Weights of a small mixture-of-experts language model, trained from scratch on English Wikipedia: 66.2M parameters, 64 experts in each of 8 layers.
Below are experts of layer 3 (counted from 0) of a mixture-of-experts language model. Rows are named up (a neuron's input weights, with its number), down (a neuron's output weights, with its number) and show model dimensions 0-255. Each number is 128 + 32 x the weight over its row's rms, rounded and kept within 0 to 255.
Before each expert's rows: a language model's description of what the expert responds to. This comes from a sample of Wikipedia text that the model never trained on.

# expert 30
Description: Date and citation punctuation. Commas, spaces, brackets and "in" between numbers, especially after the day in dates ("January 8, 1857") and author–year citations.
up1 [158 175 163 156  91 146 103  91 113 133 192 140  70 161 106 123 108  86 124  80 126 115 139 112 145 147 130 119 179 158 128 164  92 171 136  77  93 111 167 177 133 171 107 106 160 150 119 163 141 159 181  88 131 119 161 171  76 143 152  79 151 134  88 113 151 155 138 122 114 162 150  50 136 128 116 148 124 114  85 125  86 127 120  90  82 117 127 112 168 128 141 121 101 142 148 172 116 150 102 126 176 183 132 168 136 141 111  68 116 193 108  98 117 143 104 146 175 110  95 164 127 150 105 157 161 122 163  80 110 193  97 135  90 110 148 136 131  77  74  98 187 160 119  85 159 115 137  77 156  98 121 125 198 179 114 115  77 140  73 133  80 104 143 167 147 107 126  53  91  86 129 122 164 122 172 133 174  62 127 105  90 112 133 101  73 128 130 150 145 151 146 121 215 102 128 122 117  69 125 142 110 126 123 173 127 146 102 106 112 132 127 160  99 167 156  60 172 130 195 124  96 131 127 140 123 163 104 130 158 123 169 126  41 125 114 152 201 185 135 110  83  63 131  71 149 144 155 137 146  67 147  79  94 126 158 107]
down1 [115  69 113 131 132 104  98 205 111 125 112 141 154 199 151 168 117 171  82  64 105 144 121 116  70 131  48 134 134 106 172 131 163  84  91 168 103 148 109 119 106 156 133  84 153 123 121  98 108 125 115 164 112 162 139 136 118 133  94 156  80 180 184  83 123 153 150  85 144 129 141 156 102 138 154 180  91  87 118  94 188 129 106 116 212  84  91 162  76 129 168  85 177 123 116 121  96 166 130 116 140 173 109 108 147 118  90 151 115 111 146 112  58 138  83 137 127 177  97  81 100 100 127 128 128 116 171 127  64  84 113  81 166 150  31 147 113 122 189 168 124 147  96 132 147 189 192 137 139 106 156 162 142  63 129 126 159 158 175  67 149  81 111 149 127 135 156  79 165 129 128 131 144 111 169 154 107 113 190 117 160 153 163 152 144 153  92 163 117  76 106 134 121 152 164 107  66  77 132 137 148 121 134 144 106 135 142  83 115 160  99 117 184 180 140 123 133  95 114  63 108 102 173 140 124 140  98 118 136 128 106 191 177 137  98 156  80 155 175 136  93 158 111 131 113 162 133 125 121 124  71 118 139 129 177 115]

# expert 24
Description: Personal given names. Common male first and middle names such as John, William, Thomas, plus middle pieces of unusual names and taxon words.
up0 [183 160 124 139 184  47 131 105 129  60 134  74 119 139 113 161 121 136 136 119 161  78 102  80  83 132 158 130 161 112 143 147 155  75 130 113  91 147 131 155 143 156 149  88  90 174  71 106 140 141 166  90 160 113 146  66 128 144 151 154  75  52 173 128 152 127 198 139 130 127 141 135 129 143 154 122 111 134 114  74 111  97 141  56 157 110 145 140 138  63 107 113  73 133 106 110 147 167 143 198 124 128 100 200 127 165 121 157 106 154 151 138 170 126 119 165 138 163 153 130 179  96 150 142 109 112 112 194 151 170 131 137 168 127 118 126 119 164 136 139  85 125 111 134 169 170 145 110  99  90 131  88 148  97  97 108 114 181 125 112 132 173  99  58 108 178 153  98  89 144 123 145  71 110 115 171 121 109 124 156 133 132  81 125 111 101 102 127  87  94  97 133 131 133 137 166 145  89 175 129  78 108 134 158 136 132 189 199 221 118 141 132 132 140 132 143 129 107 106 106  62  75 153 153  89 175  93 174 132 119 146 159 109 177 118  95 159 136  82 155 102 142 175 178  94 157 159  93  39 167 106 104 127  73  99 173]
down0 [ 93 137 115 100 147 102 205 134 205 116 166 115  85 147 115 168 130 111  98  92 140  69 122  99 117 143 144 105 143 182 112 132 126 120 128 149 161 160 120 175 107 132 142 119 121 125 108 125  80 193 145 113 147 104  84 161 143  58 133 153  69 100 196 112 131  77 146 102 117 108 109 161 154 101  77  76  64 164 127  79 109 169 148 138  42 115 153  96 143  62 168  92 140 126 127 121  96 143 188 152 138 140 110 140 145 191 147 177 181 137 129  98 151 216 105 131 136 162 150  91 124 154 157 116  55 112  99 127 170 155 111 148 141  74 149 177 114 111 117  92 112 154 126 147  45 106 148 105 110 150  79 137 174 149  89 119 139 180  96 137 130 158 126 132 139 146 168 110  96 146 151 134 144  49 121 154 112 129 122 142 128 153 142 154 122 133 133 139  32 171  98 154 137 144 129 136 106 145 129 162 129 104 184 150 128 181 101 161 140 165  96 173 106  74 139 150  82 128 191 144 144 122 105 127 130 185 173 138 106 117 196  65 115 146 171 116 114 123 115 111 172  53 164 129 111  65 140 161 123 140 123 147 150 120  93 112]

# expert 35
Description: Spaces and non-Latin bytes. Bare space tokens before numbers, such as Ligue 1 or located 85 km, plus degree and prime signs and CJK or Arabic byte pieces.
up1 [171 107 152 115 143 132 153 111 126 130 152 153  92 169 112 162 150 105 116 169 123 107 122 148 140 162 160 143 155 123  94  76 144 118 172 160 131 155 170 174 173 171 141 176 145 158 102 143 140  86 134 112 136  95 148 101 152  75 173 127 124 118 116  88  98 111 133 140 190  82  84 115 131 113  86  92 192 128  62 108 150 122 134 171  55 161 128 114 174 152 127 115 118 112  74 154 113 119 154 190 149 136 174 183  94 134 146 135 148 142 127 124 136 151 148  95 133  67  90 137 149  76 135 132 133  75  98 164  78 136 151 115 143 116 168 157 153  78 172 144  63 106 159 127 135 176 224 108  84 153  89 167  75  96 116 101 119 188 133 117 143  57 125 128 159 124  78 107 176  93 126 145 151 110 162 141 133 124  64  92 111 146 101 117 175 135  50 138  62 125 132 138 105 156 151 169 138 155 133 141 138  91 167 101 129 111 168 124 187 122 189 131 130 139 132  94 129 139  87 105 115 157  94 110  75  96 166 147 138 163 169 176 153 102 160 122 119 100 102 170 149  36 113 110  79 107 107 119 156  90 163 152 120 102 200  47]
down1 [180 194  91 132 141 141 102 144  78 141 137 159 160  96 150  85 125 118 130 104 184 162  84 154  97 194 157  86  80 108  98 169 158  90 128 116 147 125 160 124 102  87  76 110 122 143 103 124 113 113 130  90 115 103 164 114 153 120 130 149 139 165 131  66  78 114  93 121 159 160 130 165 155 138 205  80 145 143 118 117 150 158 145 122 179 139 132  99  99  85  92 128 151  95 137 150 156 179 125 128 141 143 157 133 136  55 128 165 185 105 163 114 112  69 117 119 127 112 111 133 148 111 139 148 118 168 146 162  59  87 115 158 180 123 166 165 164 157 110  97 149 165 124 143  94 113 112 182 171 141 136 117 168 147 153 105 109  99  92  95 215 128  71  97 111 101 156 132 108 133 126  98 122 183 193 135 145 115 134 140 109 120 160  95 142 124  42 152 132 133 105 132 146 171  35 111  64 132 184 129 114 113 106 118 206  77 151 114  87 113  75 165  87  95 153 149 176 151 134 167 167 176 114 120 152  72 125 175  80 108 148 158 163 123  74  97  49  97 155 102 135 169 111 187  98 131 162 111 147 118 167 125 139 163 138 104]

# expert 29
Description: Digits in numbers. Digits and short numbers in dates, scores, statistics and table cells, such as the 1 in 1 April or 21 in 30–21.
up1 [ 85 129 142 150 166 135 122 100 115 130 102 162 119  94 108 208  99 191 110 174 127 158 123 176 127 112 117 109 149  87  91 118 157 119 116 124 111 124 121 157 103 111 128 104 109  90 158 142 117 111 124 144 123 119 135   6 162  73  66  78 138 101 146  91 126 118 140 132 176  89  97 149 123 109 103 191 119 156 159  67  57 200  96 176 130 145 148 141 166 159  94 116 133 110  85 132 186  96 161 120 114 109 143 153 122 162  78 121 169 144  88 196 143 158 153 120 143 187 105 149 119 157 132 166  76 146 144 151  98 143 155 125  75 125 152  83  97 134 121 154  82 146  35 136 146 195 135 162 157  34 141  94 123 140  98 134 190 125 149 118  92 141 149 150 133  69 117 127 149 128  98  84 151 115 171 131 179 135 141 108 147 145 113 121  84 152 104 110  77 131 107 101 138 113 138 133 140  72 134 161  77 153 159 132  84  95 115 131 171 158  47 147 190 100 126 126 139 159 111 137 130 118 111 163 111 135  58 130 146 177 122 190 161 119 171 147 119 115 121  70 136 124 128 151  68 159 144  99 116 150 118 147  83  72 175 118]
down1 [ 73 130 133 124 112 147 100  76 141 158 135 116 166 121 106 133 118 134 124 108  68 132 132 119 148 180 135 185 124 159 131 120 126 131 104 112  84 115  91 166 191 125 133 175  77  96  72 218  78 122 128 149 123  82 138 112 111  97 136 156 134 144 136 120 150 140 172 105 125  90 150 145 102 125 127 101 152 102 100 216 120 168  67 107 136 131 170 113 117 117 211 129  72 153 118 109 157  92 127 144  93  94 133  93 107 115 176  93 140  89  81 129  94 114 148  89 163 105 111 133 168 208 152 105 128 149 121 151 110 141 136  65 135  97 119 183  50  96 100 148 113  92 146 119 110 109 177 137 121  95 109 138 150 146 121  66 114 121 166 151 161 157 188 156  67  86  43 146 167 154 107 128  74 110 150 123  92 107 158 135 155 144 158 165 181 160 163 143 110 126 142 111 105 176  89 126 133 162 162 142 141 181 140 127 180 135 208 144 152 135 122 102 118 107 102  96 169  97  73  78 203  99 143 125 139  63 174 151 158 122 109 119 107 110 107  70 133 147 119 141 171  70 157 105  99 167 101 132 123  95 208  94 105  99 133 100]

# expert 45
Description: Table cell separators. Pipe separators between table cells, especially in header rows like Name | From | Fee, plus cells in sports and election tables.
up0 [132 113 130 165  95 107 151 197 116 118 107  94 150 109 116 121 172 119 187  87 111 155 141  96  98 129 111 110 179 139 141 139 154 130 131 110 144 111 164 129 126 131 182 146  50 149  96  92 129 132 110 148 173 162  92 128 119  73 112 140 152 143 124 121 114  83 154 108 163 129 149 106  87 201 161  93 128  91 119  87 171 115 166 125 103 135 163  74 128  85 128  97  44 196 147 127 144 191 155 133  94 159 188 142 154 127 119 108 128 147 168  80  81 135  91 103 118 110 113 149 155 146 124 127 127  68 196 157 136  88 186 123  77 117 115 139 146 117 120 139 105  58 101 144 151 134 132 153 142 165  50 120  84 107 162 129 154 128 168 112 158  59 125 165 120 171 108 103 168 168 135 159 176 155 140 118  95 154 113  93  98 149 112  78  92  48 136  60 124 159 114 154 166 105 100  96 180 115 122 105 135  69 119  80 166 101 140 140 152 113 118 169 216 124 103 169 122 125 123 121 122 162 133 166 188 102 128 122 155 126 101 109  44 125 178 138  62 140  63 197 118 108 162 103  88 165 114 170 104 128 131 143  86 150 131 132]
down0 [130 183 151 126 157 132 106  92 105 151 153 140 153 111  93 149 155 183 134 160 161 119 149 132 134 114  89 131  86 107 156 132 105  78 139 102 124  56 141 120  86 104  81  92 125  97 155 119  49 129 113 116 120 110  82 138 145 164 123 178 103  76 142 143 121 102 159 165 145 142 118 112 152 154 145  90 171 123 151 121 104 110 140 149 108  97 172 211 122 126 145 115 152 104 129 129 114 150 134 124 104 134 118 196  84 184  82  81 142 136 177 152 158 147 165  80 129 181 121 139  90 138 110 166 132 112 149 128 142 135 128  84  64 111 156 103 164 139 111 107 134 114  79 172 142 156 126 128 147 142 126 125 108 134  98 139  78 106 100 186 130 189 174  84 108  69 139 138 136 132 194 154 131  98 109 145 133  21 121 115  86 135 139 190  92 145  75 162  77 165 147 100 100 139 169 135 119  84 103 189 147 167 158 155 127  70  84  42  66  71 156  86 162 131 109 103 102 178  73 138  54 102 116  99 164 135 133 105 108  98 127 154 157 125 175  87 156 127 120 127 117 159 194 192 127 145 189  90 138 130 130 130 163 164  71  99]

# expert 62
Description: Function words. Common function words in running prose: the, 's, that, a, his, its, their, especially after clause starts, e.g. after that, instructed that.
up1 [128 190 131 172  90 118 112 121 186 146 133  51 112 140  96 133 196  87 169 143 119 160 133 144  93 117  88 126 102  73  90 132 109 109 145 166 106 188 148 102 106 129 172 128 179 151 105  92  91 161 120 108  84 156 117  76  97 108 119 103  90 137 147  42 169 158 103 104 108 130 153 127 140 163  46 149 131 114 118 124 150 144 126 162  92 161 149 226 143 173 111 137 122 142  92 139 111 104 153 121 147 168 164  95 174 131 162 141 106 143 126  96  95 133 130 143 192 116  89 144 142 160 153 119 114 147  77 114 105 103 121  98  84  98 120 143 108  90 114 144  93 154  67 129 122 189 176 133  91 184 160 102 104  83 111 106  36 144 137 203 192 121 123 124 131 161 155 134 126 147 123 174 185 162 125 202 111  97  72 148 159 158 164 129 131  83 145  70 110 142 153 178  95 117 126 116 186 130 158  94 102 150 130 158 192 118 204 162  98 144 125 110 124 130 101  92 138  49 106  99 132 106 139  88 175 164 181 110 128 134 141 107 116 114 116 143 139 188 159 115 144 130 176 107 140  85 110 115 137 132 126  81 148 121 136  95]
down1 [135 118  80 165 202 154 171  77 121 115 114 209 126 133  64 130 105 137  90  94 135 132 145 138 191  69 119 109 185 175  76 136 124 170 140 102 190 148 132 138 101 113 114  32 152 106 143  68 122 192  90 115 107 115 108  56  98  77 130 156 121 125 127 154 103 135 162  81 107 145 133 192 123  85 122 149  92 139 193 167  97 131 112 128 164  89 171 126 117  95 145 125 138 106 116 143 123 118 133 139 112 140 108  99 125 110 101 125 137 155  98 128 137  93 149 154 153 114 121 121 101  46 152 206 128 189 102  92  87 129 103 139 148 134 141  50 174 165 144 109 145 147 149 129  88 136 178 159  96  76  64 123 164 154  77 103  66 122 136 111  84 129 176 166 124 100 130 129 138 141 123 135 166 130 132 177 117 148  85 140  78  89  92 206 105 109 122 115 178 126 111 145 180 160 134  60 143 153 104 159 135 110 118 120 153 122 118 132 123 126 149 109 127  65 100 154 172 156 157 161 109 150 108 150  83 113 150 125 138 213 158 131 147 121 146 100 177 102 113 102 125 178 155 116 148 158 212 143 105 117 163 134 109 145  95 155]

# expert 51
Description: Prepositions. Prepositions after a verb or noun in prose, such as to, in, of, for, at, through, over, often with following the.
up0 [ 87 136 124 145 108 127 166 159  97 151 109  95 152 172 112 169 138 165 120  82  79 111 126 131 150 117 170 158 108 115 130 104  77 191 139 150 162 179 162 196 125 162  77 166 170 135  96 132 161 155 122 111 104  83  81 157 124 148 146 134 132 117 165 158  77 166 165 103  97 187 147 135 174 156  83 123  87 165  74 186 146  89 121  92 100 112 179 139 140 103 173 180 122 158 111 144 125 161 121 102 220 123  76 116 107  82 124 145  68 108 139  80  81 116 158 122 125 137 132  59 102 100  91 133 203 136  90 100 169 130  68 137  69 101 101 164 137 127  75 187  72 149 161 136 122  98 128 108 105 123 221 129 102  91 154 122 136 121  87 132 131  94 138 112 126 170 141 137 156 114 115 135  84 145 185  98  88 177 115 151 132 138 179 119 139  76 128 126 131 120 147 143 137 108 110 143  84 122 175 138  93 105 113 118  57  87 154  54 133  96 174 112  94 142 110 104 143 100 145 124  49 142 143 142 150  80 148 142 154 127 152 132 134  49 114 116 150  79  81 112 138  80  89 113 128 122  86 114 103 154 130 105 117 137 193 133]
down0 [136 152  68 136 153  82 159 103 147 152 160 172 125  99 155 107 163  65 192  51 168 143 167 125 105 137  82  98 176 121  81 133 159  64 147 102  82 107  53  93 105 126 187 152 117 150 132 100 110 134 140 160  91 142 155  96 181  73  87  84  88 122 113 120 166 139 111  97  91  66  82  95 145  97 130  95 151 167 114 126 132 143 106 162 146 187 163 100  83  96 101  79  99 157 113 109  99 113 173 143  25 108 206 144 150 146 104 111 171  83 106 187 181 162 126 166 114 127 130 153 147 164 130 138 179 195 143 161  67 113 161 122 123 142 126 117 152  79 119 104  86 107 103 107 120 116 124 130 119 143 131 165 148 139 107 134 102 136 114 171 151 116 164 115 126 142 132 122 169  89 143 114 156 134 114  97 121 106 131  96 112  87  76 100 154 162 140 153 118 112  87 104  84 153 185 124 123  95  47 151 147 201 148 183 153 124 144 139 111 189  93 182 138 179 159 125 110 119  99 142 130 115 118 123  34 143 101 128  90 146 119 193 112 135 119 142 144 129 109 120 111 155 152 108 119  84 160 123 170 107 156 186 118 140 121 134]

# expert 40
Description: Country and nationality names. Country names and nationality adjectives, often in table cells or lists, such as German, China, Italy, Hungary, plus the ending ić.
up0 [ 85 119 162  89 167 143 142 164 138 135 169 192 160 153  89 154 138 118 108 129 114 101 112 170 110 101 114 140 162 121 179 148 134 117 206 130 135 129 140  81  80  63 138 124 109 106 108 151 147 137 166 105 170 132 147 102  69 168 135 133 128 141 160  84 175 133 103 116 142 159 180 121 155 118 187 122 117 116  65   2  74 164 154 206  86 168 137 143 148 133 100 112 129 122 167 182 128  97  90 133 129 173 176  83 133 145 141 192 143 158 141  85 178 127 171 157 113  96 151 150 132 157 148 165 103 117 127 123 167 141  56 133 144 135 135 112 132  97  71 180 173 166 164 122 140 134 136 141  81 133 143 136 123 104 142 101 117 162 141 166 225 102  83 143 106 136 152 115 115 101 105  88 129 159 145 122 116  67 121 144 200 152  79  98 170 151 107 127 127  87 183 103 133 126  88 155  99 171 119  97 175 203 101  93 149 115 139  90 135 135 124 146 106 114 158  92 117  50 103 143 150 171 130 129 170 137 107  82 108 131 128 146  82 166 182 129 115 130 164 114  95 140 123  95  84 140 110 103 155 127 166  57 170 112 109 104]
down0 [ 92 145 157  97 161 101 145  55 118 178  84  89  81  91  76  80 159 143 188 113 113 143 163 142  81 134 129  82 145 116 179 135  89 140 108 187 100 207 174 194 124 158 117 129 168 112 147 151 144 106 196 145 147 155 140 150 110 160 116 144 133 201  83  88  96 142 157  98 185 127 196 126  68  79 106 143 120  98 134 177  99 119 164 144 112  93 152  43  94  95  82 102 126 132 156  89 137 141 159 115 126 135 131 127 133  69  61 126 124 118 105 129 103 153 120  81 120 167 102 144 101 155 100 168 151 169 154 146 174 125 144 100 124 135 148  88  76 120 191 149 134 163 128 153 115  78  84 190 144 121 109 168 104 118  80 122  63 106  94  96 167  96 132 131  82  82 170 178 145 118 163 125  51  69 121 141 148 146  91 134 118 128  74  96 130  99 113 155 124 129 114 155 155  97 106 113 153 120  94  48 102 132 142  89  99  96 104 146 113 104 128 127 133 132 198 133 166  91  99 122 176  79 151 142 140 161 133 140 172 130 165  74 144 125 169 166  87 150 139 118 111 110 103 127 164 110 135 100 104 114 130  82 138 158 133 104]

# expert 15
Description: Ordinals and "the" phrases. Ordinals and article phrases in sports and competition text, such as first, seventh, inaugural, of the, at the, member of the.
up1 [ 69 193 159 190 122 141 122 121  71  86 173  93  79  95 121 108 113 132 132 117 106 179  95 126 173 143 134  73 151  66 143 124 100 102 102 142  88 131 139 163 149 131 160 118  77 146 126 146 173 168 157 107 119 176 117 117 142 132  93 143 120 105 116 146 136 157 133 126 125 145 129 149  81 164 119 139  73 154 122 128 160 144 173 164 108 112  78 154 153 129 151 120 183  54 147 169 169 120  98  62 133 130 131  92 137 172 116 176 187  64 162  38 123  77  98  87 138 134 197 129 145 179 131 113 101  78 134 111 185 147 172 174 183  43 157  89 150 148  78 121 107 155  79 117 174 157 116  99 162  67 107 116 145 148 124 174 141  81 149 107  93 101 144 110  90 168 129 156 122 156  89 127  79 108 146 151 108 113 116  97 116  97 146 143  94 130 124 112 125 113  91 143 147 141 150 146 160 189 163 104 111 114 186  93 148 152  75 125 133  61 131 116 165 137 143 120 164 158  64 109 152  99  89 153 161 149 130 170  92 169 154 100 119 100  93 117  78 139 140 111 148 123 203 220 135 134 132 145 123 143 141 120 163  96 105 121]
down1 [130  84 130 138 133  87 141 137 159 119 142 131 144 144 124 133  74 156 143  86 117 145 102 185 157 139  83 118 127  97  90  36 121 156 143 114 126 159 187 124 121 181  97  77  96 156 125 131 118  89 158 132  90 115  63 124  98 203 127 175 153 130 120 100 147 117 116 154 170 152 178 126  94 142 163 168 135 157 151 117 112 180  92  89 103 116 150  93 146 148 172 158 197 128  89 121 117 110 125 135 156 120 105 176 113 111 162 145  19 116 135 144  96 137 135 124 135 133 125 133  86  86 118 100 123  94 163 145 178 172 124  82  97 208 157 120 129 143 135 101  77 121 135  80 135 142 106 135 152 127  98  67 147 162  87  40 183  96 105  91 175  60 111 104 144 143  48 123 158 127 159 124 157 176 129 128 164 125  76 122 139  92 106  96 110  62 168 166 132 104  91 126 124 146  74 101 156 125 168 166 141 120 127 191 103 171 175 135 112 111 146  95 160 109 168 124 135 128  92 151 198 133 139 106  57 179 148 142  86 137 149 144 124 124 122 163 109 124  60 104 120 107  87 105 131 167 146  87 176 166 133 127 188 130 167 158]